Below are experts of layer 2 (counted from 0) of a mixture-of-experts language model. Rows are named router (the router's row for the expert), gate (a neuron's input weights, with its number), up (a neuron's input weights, with its number) and show model dimensions 168-223. Each number is 128 + 32 x the weight over its row's rms, rounded and kept within 0 to 255. Numbers have three digits each.
After each expert's rows: a language model's description of what the expert responds to; "mostly gets" lists some tokens that are sent to it at least half of the time. This comes from a sample of Wikipedia text that the model never trained on.

# expert 1
router:086138184119112124117083115168126101154126145080133151152082160155088179162159140108160122115099141129137102149141122070128108084084084111186165169048120172141133160134
gate0:078116134142081189123130164101139113178096106095154152138096100092188143111133135142134155077095162094156112059131138103114113126095149171106107107099145074131092098133
up0:156166099127197072115108103123107112116128159165102089141247140187102096187135133170145149130147071129136150173105122140108142161178102115073121095201093158147122159129
gate1:106093110149093142091156100158138144126109097122122121115135154092128102090113112154173148157128133132128103132099120105149114132048170137106149101047206084124115112119
up1:120132139177163137165096164091091111159121176142117099136117105127173124169089114142126100094099152090152113126099119164171101138160109136066077100183080126164126099068
gate2:140170085067091071146098102146121188109146178137052115092127194176181143094124176118131194147111183201142124116140190067147134099157084116105111164099143107122138142087
up2:152075129162132180086147205136151099158106109157096086135073095076125094154153132167106091110152160084081112162143103188113088153110203141121103126134158127098108118131
gate3:084175092109064097120134121118141132115070147063160229117216086073094157127128093129157119160129138119123099118120129107116157074176035105161149125097092123128143117112
up3:116133102114097077098124148128128092145044201037211181107171067053132135134144077116151113148109126089126112163146156147102139103103085106128142157119113132093117063166
gate4:157092136096082107152173087133078203127090080128047185107113145134131145161161115101152138123129140133148200197108117143151124127096145135151085166129129138142131124082
up4:126162160160163136094126161085205081087158179104211044142149091122114096125120089129128090158106130137106078070136150100111124143139135127092159103150128127157128074158
gate5:086035193126150116140145077174149137142179131150148190078158162083106118140162169119066107189118157118087095119139190163067161134096120168098133161183166109175165135093
up5:137086107103097111147201115144117174159180110161095123063133141041161150141191147120091108110139127122129113175194201141134127095140116120114105132127118122134232151083
gate6:078066182147096112147157156140127096114125090070149119115110157107146137128102099167125144112193153146093121122163132081114140143152113108141083111136200125155157139119
up6:131177139155163144132119048103111130159112159136084148140159089097079090170116166069166095184059098130139109106083099173138124111139138144123124146138118091125077041134
gate7:163106175091110129145143102130103164078137164116118131123135111089054135116125160159081107124125169138172144171092121102136143139218095116136038102120148114114100113136
up7:108125183121110151157177128093137119125154171138084131168149101076098141132132151168109073124129164110152150196101059180197156129174080112100067080116143139154104105120
Description: Articles and possessives such as the, its, their after of, in or to, often before proper names like United States or New York.
mostly gets: " The", "The", " the", " their", " its", " these"

# expert 34
router:133183134117083146137104120187114137182101118095172109129113116114144119094106123140150152111102139087111112185063136063167047126130115152136103133052185217132071126091
gate0:076117096122153145164161123149126138148166159148117129106154181117116127146122060214176113152095158149091122134131105139166131087090114181101123086145090099156108068145
up0:191112196112134086120132149087154127125129092155160101139119144124139108106124101136147094128085141148160111170153058149085132144107123094156109143143157103122088115102
gate1:151128091065071176129161147104138107135162155140185104123148115121074149127138080100140077144145170123120168138113119149143085143094060138155133080090154137164123112137
up1:135157091101084180150148154103135109147163136148158075121154130127088140119137046076113075145131149121088149127103123155162074137123062149164133083106154149136105098148
gate2:089133069195098139147121154150186121117181112167105131125156099094130087083163164047111144105174139144111122128215163136077117054203194171162088112143136109074121076112
up2:092083087174051128135111147160186111099106079170130122122159106078146106119185129079116140084205140124129079132191128137075098114168193159147108119159128124131113086131
gate3:143140172076112154092137141124145023132129099140175156085074129174085131117115147083169146138089153096151118132119145130096107119147170159120192103115158138133098124088
up3:131128093157151097122130122113121217102146150131091133147183158085172138101137129164098141176156120183089125119135099180150147124106112124144068131149126084146125160155
gate4:122183155076104121103179115195147073110103138132136200069158107205151107157206142089156166120146131147161155097085139192137158105117133101095177124147154123150085179103
up4:142146119064068136107118107138164147113139117090149141119143177128078139151143115135132105146166145177091122091135077173134132067070138122123144123124136109119089110114
gate5:116093133103126103165125071205124082167104080101121154151119154158150150103127076185119155170104123131113120177102138164173157148098148131119124067152192141110107089111
up5:117108129136127081176106062160126105166081091085108188210152183117172094099138096137175155133111096119115113169141143181156130115092161106090136111143158152136131074091
gate6:074170093152090160108157100135162114141091187117175163078110200162087147148082143166153142170136090122152125109031165138127159109095119129097163103126178123108158144107
up6:108138101153099180150154107144151086120108200112129174115110179119079136144092149169143149165132103141143113106090153122090153152114141119082192161127160095126157170103
gate7:105156138123084127105197133119111129139202098128110148071137120143098123117148157107158144127076138144073106122138108112153131089134074183205131135122066134158170162105
up7:166089107136183138094118133116113121079052152097158115145116145143164103125091101166103120120169132113137141144138169150113120118140147097060145107137171117125065095112
Description: Single capital or lowercase letters that start a word split into pieces, often names: F-ukuoka, S-urya, T-ruiden, p-ancreas.
mostly gets: " s", " L", " S", " f", " K", " st"

# expert 51
router:073100118074032102063125125137161154108137120041160100148155141156127167126070119123088118101114141163095131136125133101192099135084125140129105058065114130159090132170
gate0:138116143110123118099135174117115153112154153114110102089150124140154172159157187116124060136167116146096128120175142091125100105090152120135170126139140188103145157122
up0:132116150141094155119168167140132124143115152112123130056140102134169139135134182102102164153146135165122143177155129086141115123094192100132158114088140096172172152144
gate1:134151135088076120100059129108148160133137108083120153114064126160137137131097087106121141121120116097123143096117142107162130075060114193092182158157147066111100079188
up1:174175114079087135144086128118129118145088149117143192129141130098148143116163169091125160159107126136120155163168141121121106170128107133095089146159094079101067087093
gate2:094151171178124148097157136134128153125110112135097137107126051114094081088155090085109149109117185145167117113178163086099145077118141115141124114090171120176104087146
up2:113080151109093103089068138136123141100132095066152126147118141188133171117181116110099151099142162099120152119123157113133130105042138167161169169102111107152148122078
gate3:061115153177092176106188166150078139146103097121084120118126134122101135197123128122215170117081182147128103077161165063110103127099151167133157126104178066121111166146
up3:121120127138126130116095167093137140148132162112111164149111089167155126174094102157112095144119166139141135068090136107194097175103164095132109150164103126116129159101
gate4:134112168091111082166122075164123119181178182169167179177208168150199100183134100109134105156086109096102130167156131126114129127173101145106094108166142059127136094093
up4:120158133160136153121151169120132114121095059113185090111140117134079121128131113165175127102157097129111093099127172162196194052126191180110100123122099146137197125124
gate5:197160149068123134088127143144151093151103149133067126145085177178133139148111119131187111103167106106137195113061106144092172135108131164103125135112138111157075147080
up5:123127105140133127136082128109184204116180114171115085097123109176110148143131135156119111100227134193118171158148174176146173180139138134180153182109109156085113171201
gate6:098060123097180102179113151139092164218148194080106180145141126106104166146165104081101121168133092113141139129154150087092122084149137154159116195199183113070158096157
up6:146178101146097165121142116066176070151080132125164137091138132173133093057141137157161137066139128117120121148083142167158081171135165173147190199063087122144139169103
gate7:075123122133078083174086031160133143145126144056149101137171187132124123132129110142105158189143121075131116155150146165129114185125092117095132166072132149119143106103
up7:097110080178145180157147192147143091115147105175181086137122075152114110123092130145113135146105135129163108108107112064110195117081114157154195088129100126149118130091
Description: Words joining clauses or phrases like with, to, of, by, against, However, Despite, While, and the piece "us" in mollusks, Framus, acanthus.
mostly gets: "us", " against", " However", " While", " Although", " with"

# expert 18
router:156136123096085159072073147185086117133133100119188100141084118058140179132098154168130119104125111085074130161086128093117078154108121164181114140078125153098113167158
gate0:135141079054090124118155112159073160154185138069147094142127088085125163117159091224145136157158152141088121060085175104136171109125129133100150101159136114128164114168
up0:161155119180145121116127136105111120102089154154088142107180193140089126146117186088174092129157120128147160174127108147121100172080125119145112157054114111176162123094
gate1:166178108108102114148200150140145188204145132095124040149118110092076155147121069188114074168154094106092155131161129122162126187110114064175113086173120126121167115191
up1:166146090097128121123214109145154229122130118106118099198057141063095136110112176151062144161114112151089125153147091095122118130109167154124133084143112152121094128166
gate2:142170084145114115136166136118112156130172125086125119149077088122146164131092154185118100189198080088105195172118175189095122153136117136152082107144103104075162083087
up2:194052119067139140153142112161150127097117178233154191095134154154142136101109083146096111138090130144141058103090136097127139119149133107163176157152197106127175115128
gate3:139155139101167122117136060108165130134154137110113135107075063105144114124137148160193149178129113132084097132111147192103044112143201118100139102104139064082095090165
up3:123054157117080095094104192127100136103122119113148153176166137095164129088070100065111105166136178152180156062149153139101173147133107126120160123140148110131156175133
gate4:105111062179137111110206180163099119071091096130135158159138121057174078110159137147131174146129104114123101193181118122109136150126151155148142150166162170156167153156
up4:140096126099133144033166127165116076088092125101112144170125103102140085140139169125093161162140118151087094126136134113085071159131189163106174138083118130145115095152
gate5:075125119177118166084123101192119078125097100105158128147113179138080166162082134138130122141079140123144122127080162102147182150097105128083127080138062098125093121074
up5:139140176137042137145091111158089107091138119117158134125145204082145147151048101123167111089110146161106157141029107134147132121116148085124096177129125152122180100143
gate6:096181149089145152123137111139084161140181138078101128093188117074091134106090124131130106153155120113181145157107170186099148117082116166170175087148076063139105124163
up6:147093141134179137141108131107136033144131131176150120105083111137141109114109073122118156124140164137115129138164111158185089144185187068180102165099161189145097124093
gate7:102057186080119152155138107131089121130108128053143132121199119165147112121116120138098135158141118119151132110178154167127139078110142180178121116189118116115150105106
up7:124137099079186173199152057130143098148132139135182105166126093116099110143104138153179101140167213096134132159140150178148116184055157097128137104087137105124082117169
Description: Single capital letters as initials, genus abbreviations and acronym starts, plus hyphens, such as D. elongatus, E.W., UTEP.
mostly gets: " M", " W", " H", " B", " K", " C"

# expert 29
router:143133193098073136097117182090124118202127118087160114140122166155069222110067130120091105083116155104082068141076128066132065122092149053170113129090113138186054102138
gate0:120147191037126098115109185165115133139136131160068117118126125103065191155135171164122090103144165095111131133125098172127156148144117123141101122156111078074087089186
up0:148069118188142128099124109113106128127151072160113118124170162071148143141114145150094118112161100119117176135200085171134138226139130140097067118171076164113117125083
gate1:065117138071148128123150043115109120140137167179167157076069114204089119105208144084181164153129093169144119152128127178095096112201123099117133141162155103125108156127
up1:076112105087099138136219035107126098107097145163132166120042123120083133132215117100124144180104114164148108138146112185141090160119156137154150136127142109141044172125
gate2:108155147138109155130114146122153112123184226112148098127120101157095111157145122215125138140108098133148162127158119148127102071190128180126122092135148119130108180092
up2:097139099171092186157165090117150128096163150164185112163112110114073094115110124113162140097145099146157156068138159137154084082092131092095155129101117154138117171158
gate3:091156182120143134053087091134122119142090139074107155115073142187124168163105107118154086094147162123139156094059107173138162174143123136103100157104125084124095117171
up3:186172115105122156088165151130173144080094144140131114106153091088108089139129150114129156117060170120098048173134136092024118126124155093127073146135107137191148139123
gate4:138177099136114050159095121165145113090097115106131100113068155167052108148161111078139110114104107110132152176085102180136101155115122096182060090100126127124184130091
up4:132083096148137148116113114117110170156133147152121196175121127123169100155133145170119149160145128162113116091171179083135141078123144184089202145159124111120092084141
gate5:135149151093070108138153152157142148162161163135124151103136149141108096143091159131102096140177135180117173130048154175168131098117117202148118132140103139173108110094
up5:134141061208176164081117148096099110139089076151071058136143063126148162101155084183155167117092125081118129126157134119165178123167151096101143189158176117077174141178
gate6:132138105131132119128143037146064169101156107143088110116102150111184126074122140181142134088147123119196161113128170141072139175093139125113193064163119080130114110131
up6:103127065114137123127135054129097108107158112092124135148113128109165131100139091170165091087137108128158160087098186158112144145153103120094175109148094158099094148141
gate7:138193153145117113139160054133165117161114134196104121145172104163190090121115177126144122135121096101123136157104205130130155146129066117164111142147099094099160136105
up7:115071153108152168116125184167101140102087113156109097126083183105142165111171109137093118100118187128092107167151120141149101107128170116131147146149143159133116116087
Description: Opening parentheses after names in tables and lead sentences, the word for, quote marks, and mid-word pieces like que-ens-landica, B-ens-adon.
mostly gets: " (", " \"", " for", "ist", " All", " York"

# expert 37
router:095169160123059161084107143140138123146105131087165079111124139166141178155125119134166145090135139097110139125110108134151129093079095142157131103026094236147132115143
gate0:084079099086095121129116055181112120153134099079130181156122172136105142162039148119139118144177101117166090124111160137179119113152125090140144116098149087112119153135
up0:098158079134135091167211154100122165105130099142084121108120121162086096129133157101176122160121130178134126171113153111182138127150115194091162094175089124220141126078
gate1:111079081144124142149149082174132114140139131066140119113115143072139209142113107141067153158151144083092146191132167136127081155108137172141161078129116119125114106158
up1:133178118150194166164151101136136093114125083120137084165090151170129151169120074110164176132159109090132094145155113175161095114132141092126118129108137142132098131078
gate2:083163131067132128154132080145153142117179072154079157123137077102156157168109130121156074152131106093129098135107170151098153185164127106161118150094144112121157141140
up2:205130145154202126135081175134108166188121132085095099127095170123105107158139095079074142164120170166124143150156081249114128111148130155117134085176032142106074126089
gate3:107126156139103109063156095147080097130081132120156162159149147145092165157109072132166162156133141068165108086095171099105167074126103180161130146071125085124165145163
up3:111131159139120133058172131138102091175099117109110141140105096119090188124135076126184164154127121100074125122124137113141158072094098188118142154072116115139150192181
gate4:119167147134160140142173150129123093183141138105135106108150131130117142149101082174173155166141079034158185073155124063125140135160080081098109122149170063133156143117
up4:130170172149177127160128119145126185123156096153146139151108120110105136178134099161182140085112160112179137119184127067136105140115129101106131120104066140111158136097
gate5:123102051157113151162163103123123113076133079155191149120178071011153160099109138147113079146179158105116108097178154115160079133133116154111123155104088117091122144178
up5:129107074063074116190125116140108123108096043121124107177062122139149158132129103122135159106076166127120142143165133138181070164095138119136086072111099148149144152156
gate6:128053138097090116062138091151055107160140105080129121122098143104133165084132087155213128128166122104069151125120174152129115162109122111120178086125099128104161137171
up6:137177119158133129168117135103188146141152136165169152138181132168154129168137108148096233136112087152149110108146165132096118119165132100127109166119143070163153125133
gate7:117043156145111114145134142135094136111141111096164230139118099098113102179076126102116105154116083098132088128104100181114039106140131093138066169100104123118112119165
up7:151170108121118113105135093129140111144127133171078065106161128157142140071163128157150095055138145118106136144139123079160167133124135145111128127158109134126138123125
Description: Articles the and a, possessives and quantifiers like several, various, new after of, in, with, for in running prose.
mostly gets: " the", "The", " several", " his", " these", " various"

# expert 39
router:117142146110107130092125080179140122143120096051170115085101132112082164151088163168113135085149092124084147144055171113125078129117097185201053075119156213132168128173
gate0:139128135123117114135152155161111075194147177134167155147111114168133131159147067178151098124136047160122139139170164106156126106137120104187067068149119152128127127155
up0:117104115109089138095075116086130147093132056117094123142094099130115071144096198151134109145127166088116108117101064127086176202123145169118166144106140127163145155112
gate1:118109192140099148148114137135092121125103122162093180098062177114126137101137169183127133141097120112129050112073140138127146126085136096102104148093144102153123084101
up1:106123171106124157093108156140117107104125149153144166138134142030090135079136164162156135101090162068132086165119102182167155076088112131158112124121151097149055119112
gate2:094144179111125146166115144154119110155110131123098145136085177099123129148127144094181082159124131138156122076100140122126149096133136176153186116159140135149094098031
up2:105138144166171130158137128137148133178104128116039094122074149073149126158151163146103071139105130172137108112106133165161137032106116113090178130123100166186127104090
gate3:103109095092082165142143150152101099125102167131136128126090106109105129101098071100115142116155140089145104098078105161126126083167175122154117088121188101145103122093
up3:131125154145090154118137113102138164103125086102145150126139116158138128087121137149093183173122127140218150123166125152210104158102167076093085083194119116125119118139
gate4:167109168108103105124082160191129103136147105099099116093126143143140163132129163120159118103126231088139122118173076105136124132125139095074091071143086168118069078097
up4:102108102144147131103157107128161121119076139212140151137117126149073179163140116147134099152126026125106120119067121147057130092120084136162198185053189088128185140159
gate5:126123156076092142138140137131083109112162116149107218182110143093104153160100055138117147154147097120125106158129123109176140124206099170139148110113188122146065140156
up5:150150140097105110139127082152100118151110174089160114189189063099141100062098115146143131145098109101147106090170120095124158097150136089107167100145197061142154171162
gate6:129146123106089151087167154115096136092150143129118105102012150106138133096116074138142125166141121115171100092171154120090140104129187147115172131114170165123150104142
up6:165148142062116118139067094174132104175140139154146176178146177164116123165100178107156156100088114113116118141066060124148091132113112075107173135071156098145096083114
gate7:201110134110123149154096190158077128117117136150139127144074121092128152111135138167041114119106162157156080147188073146119082126132094096088100199052124126148153142117
up7:083131105150151196107132133083120106150094152127151136159181143134125154145112142093155114109103105101068140128045140113140172127120113195127091131164052126126167087153
Description: Digits 9, 8, 7, 6 after a preceding digit in years, coordinates, temperatures and percentages, as in 1825, 23.8%, −28; also words like history, whole.
mostly gets: "8", "9", "7", "6", " whole", " Fame"

# expert 0
router:140137116084086108123185162167091106180104137168147096127139136111120139157091059131119160092122090057140156138111147049115105073111105091187086144110135174137086141113
gate0:091155120197102142128203128136096098076085129115097066129147035070095143063088117123123126166093146160092086095156153120125153136185087102086084072148097086121100126108
up0:135109139104146152153158079060110132157173127150114158165134165156213115163129098136142153061109119135178110203151096128150095125112119111103186144110129099206144131176
gate1:123105132091137135054087074103085121156125069114132119096160079112097129134185131102180075155162163108171199139162134131142134112102124154112066122139161124101112103188
up1:187113121123080147071124094119117109141104060136149119142156080109090105136162134112157076097143122097143166193138130110139131082133078123136094095198199147086118113154
gate2:107141177089162044137177163120106137162099163127096133100146150152155107182169143140087090142141100140105133090166143121182119078150147129114195100129108088145107107119
up2:164146119115124126126116186148120090124171128113137119113131077149117122077127126161108206136134175126128160160165106136146092166095121145135046099148172153122099088163
gate3:079159186111124090110112146129139087162229132128104107092144116167104112120155126118132127182170152125096099158119141133154135133150139163166084050104124129094086110151
up3:111157180096125063116084156136128133116223101138091127101135166159103098153177153091122119194142193135123134156146135116114108124112159118205090083130165137115129131143
gate4:124059150149160141138141165155135119084152099105108134099115060143104093119113191145091157164136143162114129083159124130151147115130091186208127151164096111078187126134
up4:200145065097078121075108128075123178147212128128138081130132134152118141156147051189131118084156083105105135149143132136149138057102140125093139143148137112117139092104
gate5:129117126114180137146159170099144113131138140081126100142073138088096114181120156144097128140147112108091108093158058146100167175159098101110198098137114104144135070073
up5:099140099082159085110112159117113147169129131106147110107105159147146152165153184117129179148094167115133081143166107133161140143108078112108170140141144166137121157070
gate6:139146169116160192152155118143138107123124178137097083156112148122172148123157092148155177138069126104166202176109138164141147078194103139217160146102081140140166126134
up6:110125166133085160167163102097107102183082111154100123169061104125083079101149117147139157144093120076112130124124066131128161124108137166095140110123070104101123103142
gate7:098114116114097167138119122190080155122164181137071081098116115147102094174234157133143099110068161128117111175147136152213172115127089172130088079146109129119154140130
up7:117159123193143111178115057090157058162106133138105105137076177147110126136123119078129160090085093110182123073209103156145122117101180118125150141108062138164093171132
Description: Capitalized word-start pieces beginning proper names, often after a parenthesis or table bar, such as R, Ram, Sam, Cal.
mostly gets: " R", " V", " Sam", " Br", " Ram", " M"

# expert 48
router:099138111068068112149165136170090152172059047090117147127110123135110115094117166121124110126109083172200120192099112132143150127150125125143080101170164115180121140101
gate0:086133080151037111118167157085141178127124189123123138172117161065088106133104137133086110114156099099151089164113147154118139154126144147160127144173167116118104134146
up0:108113103142140185081114124155170136152180168077089143146113154092131104099105173154156073125176116133053162075079125210175139100126122109104127181100129079110108131143
gate1:091131088118099153081174114167095135090122074112154142068149148097116128064166170091160101160138145127150102112180132082094117123137098125188156148164153163096117154182
up1:107137124229076100101181103140135106110099062107166097108138135110154100116178200108163116138125172120138096151141136097168122123139158124190087103139139128085127118140
gate2:086126215124120126123100112129104107153139055140134149100132176132152078097151114072165060133094115149113088125127077181098107100121153085220154163100105090180123107129
up2:071097175099091135117132117129127140161111062140160138116104155131140077117154118106106068170132105136133168143077076168115118115107128107171105176096124069148165093151
gate3:119069143138146143118106163191128125103100097072069124097108115056109112167152083085128178115092157078206101165107109087156095127139109210153147124115108100126082088139
up3:113068074087139161119133093087150074135145130125159152137125188137135226106110141162089119129142148133128111093144122188152141152108137123144068193075126132186124130073
gate4:062175134107108107095151144173142094135118111154136151076117183111176192127136104126100113169182179157085164144130097103128110111143158121071180111155128129191136130137
up4:238126138084102163102171139103200130073187142065087096188072147112105152076100067162091141150084091153183171098091090102173137154174121167106058122101170165177110143126
gate5:101149124168105114101160086130149103144098116119151151138153126135166142166131144085119138145075087183116110073090102117137088098135127147145129068085144145209115146128
up5:089129143146144123124129178127110135097149117100119127120141073133091075166116112115121177107161160057153138192146159129130132095131090115122165139130160125072116137130
gate6:123115054109069138145169121133095143080111093163121116130147119092101149135147063089187083112160080122090113145144110142113108114149111104153137111142110138175146146156
up6:125090133107112162103162076086109145142099083112191155105150069105145083131138158135155080062110074166114160163123075094133039130112144121102130130122164105092180112160
gate7:138107134220099159117134142158114166087149132143153169115125122148049103095163084124110112106121054136099118142145184134124145131150157155135122154109108139150099076124
up7:145118090146095104141122133147131122143149144125161168132126119112130139131060201179069193019187077132146117154102183197147081154099132120118084170111206144110143098134
Description: Word-ending suffix pieces attached to stems, such as ing, ly, est, ish, ment, ity.
mostly gets: "″", "est", "ish", "end", "ess", "ling"

# expert 46
router:111125134077045126079066150139143194166108162111141154144123120135090123109105106136181037140142145102110146158073123108151081080097162086133097133071147185134143169157
gate0:102108090117123075114143145138128138139166113097138071085139138125074112099122098100110114174119106157094069122122120178135060127114120173154133145127146104125189062146
up0:101125146135146168177162104090102099149139132133163085084133178133141084099145113189149153132145099142132138164133137109114183169129160075136103117126162142105110175098
gate1:124146141144102083100083102154116130084107114108085142127040080152134124127116141055140116165097065154106146107152123179113144183137138129143075119110124103097148178138
up1:143099135106143073169147126103125157095141118091175122156112111140105179120113123132112101100203159081155146103089102112176141066140133141124153103144102135126088180110
gate2:108149153221089124148140123167142106146197102135127142083132156172144131104136148096210176119076192130100120118153155113111099099141136131097147098118121101121151117123
up2:135071142091156136161069143149136126122053126085124205130172136046090127189159179085084196157129135145140098149173127136142171132047150137163147149110153111169100115068
gate3:124160191077109091147154092136068142116154145168172152094084081107091151111074182135188128162077195180134149124132112167066132106136116174129088126111105121128107122113
up3:151114142182093114174145085105094117112114171132149146156077102133113138103078122115113166162092127138122130137152137160086152145157178129110145115124144107126137083134
gate4:110219136124110105145151096139140163144125119089127084145140127154118138084134098103100091157192189180154139149170124137072126124110144150155141134105118124165124164150
up4:103170104099095121119162133107143164147151161165155176146152138090093148101138167100131100175123121165132145149132100125104105097149112143101142128129133156110145145162
gate5:074155135065074151104127122115177138129156161119049152133138136162114128148137126149123175148116161127115063146031170099130057113163139136093169096115176100164124135147
up5:127137158081096125109136156182122117073135082132115144146165114142163133140104101123155064140177146115107103138102188118064148166147141071117137116205117141095072142133
gate6:162169116100122135125160072142146102110088113127099148097109223151132114132146128126169190174141161125080079101156164091119108106130124204116133127109152088143149139139
up6:066092185146124115186129171071118121081154152145164075096159064169154128097097105156114131116165113169169180124110153134187175188088080055138111087138151136140131135112
gate7:200175148092153109095143127131042084100110110118111097112100132117139090139104085179165104158119122148103137129105162116162159124085104193090125122156086123155184181120
up7:148071137128101136104135091114148196119140175178100165135158188093139120118083175137151134170089179162063146154167129138104191085088112154145142136136137096113178101147
Description: The word of and capitalized nationality or place words in names, such as United States, British, World, Master of Arts.
mostly gets: " States", " British", " Australian", " of", " World", " USA"

# expert 62
router:078115121136133109106127100140117128125085106088151089174142126089085138121048103100146153156131104051116145126148139095128070095097175151214144129125136177186130144168
gate0:089097107136154144116085074147101084161166066061129137128078108102104173077138188179127122152153143140124090117171160166137098185099077117198125133104175122089140105127
up0:126091103159156143127044098118154073180185087052132127135087099049104134079161168145147130164070142122099100136155129159157081165136134107135114140094148098115184094129
gate1:119166079139126141098133153160042167128120119119109178123124143158102082156146160221170145129170104095111109134137173093162132140073059166131155043091133188154136125080
up1:097130128162114150094089079126124122093215150117109097127123098096147151121119130122090098108130150127118096137105087117091115117149115154122105197125121073134092111233
gate2:110151128143158160066121176106106084108130127107145107105132139117130062134132093156150128136116187145154190093112160083135180110138118099099111051097116196174116107142
up2:094113158154115107120075069147145198128194088085143120123138141139108054120150108145140119140133155103168124106162153164136062133058135074123106097160140069152174113157
gate3:099177111057141117132136110111121089057086167154170057111135152157081154124130075112133171142165097057222180153123118105151127140117100158164120152149137112175097131078
up3:112114116135101133139111179146134119149139162085143110121129186108129113162167158165117149114142099060171092158114101129127136168064178104159144099159109112155109122117
gate4:105146135122080116172087121143092129137124091098182102131137134089122123182070132187129089153133049106098158172151058149142178224119052144157179048169153117120124091085
up4:175143133079178085093080125159106136083108145101092150179078075098052107091103149089135107134108169215186129112104084148075143123063104095118134134121149151149069145113
gate5:153100138160089149181172065189076156145142056086174123120138163155158156153065115150128108147118155058145101142102116151141052172154145145117155146109075113134170111171
up5:094168135139102076119111097059150128185133139164132165123161099092159063110145101104161109127093100169125092131122192086114147114181156093152138129104119166180130104135
gate6:145158124107123174104109139110094104121119196052163095114117149094090103122092171135096130182154100137141143103109134189094179120104156117150108114146170145085138062155
up6:185149142126166132177179143132131164123108128152082093191125098116151133147143154126182110130093118128141121190144063157142120122121072136138152108118109113128127128113
gate7:125128072161127089051109127058093114096177074092159138146107146108145128093126101198104084128184132101185109110135134159206088162102118196122092094092154186155085139141
up7:190169109145134141114200159127147106115062154165158069142062080146113111123182148118119086161066080098144109118099104137070137081133155114145119190129162160183145129109
Description: Short two-letter word pieces such as ur, ag, il, er, or, and apostrophes, inside foreign or unusual names and transliterations.
mostly gets: "ur", "ag", "il", "od", "ir", "ad"

# expert 20
router:117140172150148161133114141201163134149085139077198143115136098124151107143097150122192095142125113126106117109092161109100122082220176149097110097104129166117124141137
gate0:125110098176201218177126198151122081151169105107129113166135120128138082158125127122128053121129140145145061152104123052114144114178131083158108103113079137092171102146
up0:150103118148111135094126171041121088110117120134160115120159100114163139098182163073139154154149115141118100183182122122090101143075109120107102129138066110160164125051
gate1:123149155131113117177109175094118165121129085111154149094077153094162157160132117141174097133084153116128159109175103148174116081093109150077150123131114136134148096098
up1:075110137155093133090125165172073152165181129129182164078100184143104120139058184158158132089126141129130155122158159132159221155149200149084168149115176134158132156135
gate2:147097160091154107148123127187119155104121143140155164180111150119164094128133105101098139148185161085146121132117110091170117169154157123129175117163122137088163124182
up2:155147198143124172203151093077150128162110204148151096107127126157141140163175125117140173095094202155154133100170091152116083139119107146181123115147125108128091110114
gate3:118135155170104149113107109112106098166100064127114143112099159144174071127128136141138105166164137127154135105118108093181146118127142170163123132124124168091178100146
up3:089099094142119133158151117158077134093095156112122084166145128100182085147097118132144125075101180122048111155089107127196170109137101083120155114152205135160092102075
gate4:125144100178157152145087078164135114051184129068154118123096187103159159183106075119106096134140127120138124104088181135099128148110157150141106057127141115138123186129
up4:134121126154115190160094041164122119157184158081148137059118112063136144178192127143208113135206048148125159117158164168088181120146071131114073063112098127126159184144
gate5:146116138063126125093084143136152160094159109129129132122130156124063123159124088141116148152214148154084157098127102104075112126144166195132098137152133098124099057133
up5:148132100112111147111130139162129139139077153120118087114134138103177111151194126140095167151129140136117139100076207100099124168136134114067126133120139137112127109163
gate6:125131089122116148100130155118121072093088142141111143137115157142077105056100103150150122162194092181150083095102155087104134140082082211110139072109110131107144114129
up6:144133142141136114093140111166149105156134167149116130204101101151137150174139159138167145184098093115154161159085099142093153096153124142141125165095108114066099132095
gate7:174156101100128089102107069103132148151174121124106153121197105112148127117140067136142111100115079168137134108102144145133136116128171155103135161189163098124142092117
up7:131176143108121095074089102166075121120124218150148160118098114167148107160153153118120096143095116151120091186083134154164108118173167100149138161166069123103091207128
Description: Middle or ending syllables of unusual names and words, such as -ard, -ung, -ast, -berg, plus apostrophes, often right after a capital letter.
mostly gets: "ard", "ung", "berg", "ast", "j", "ust"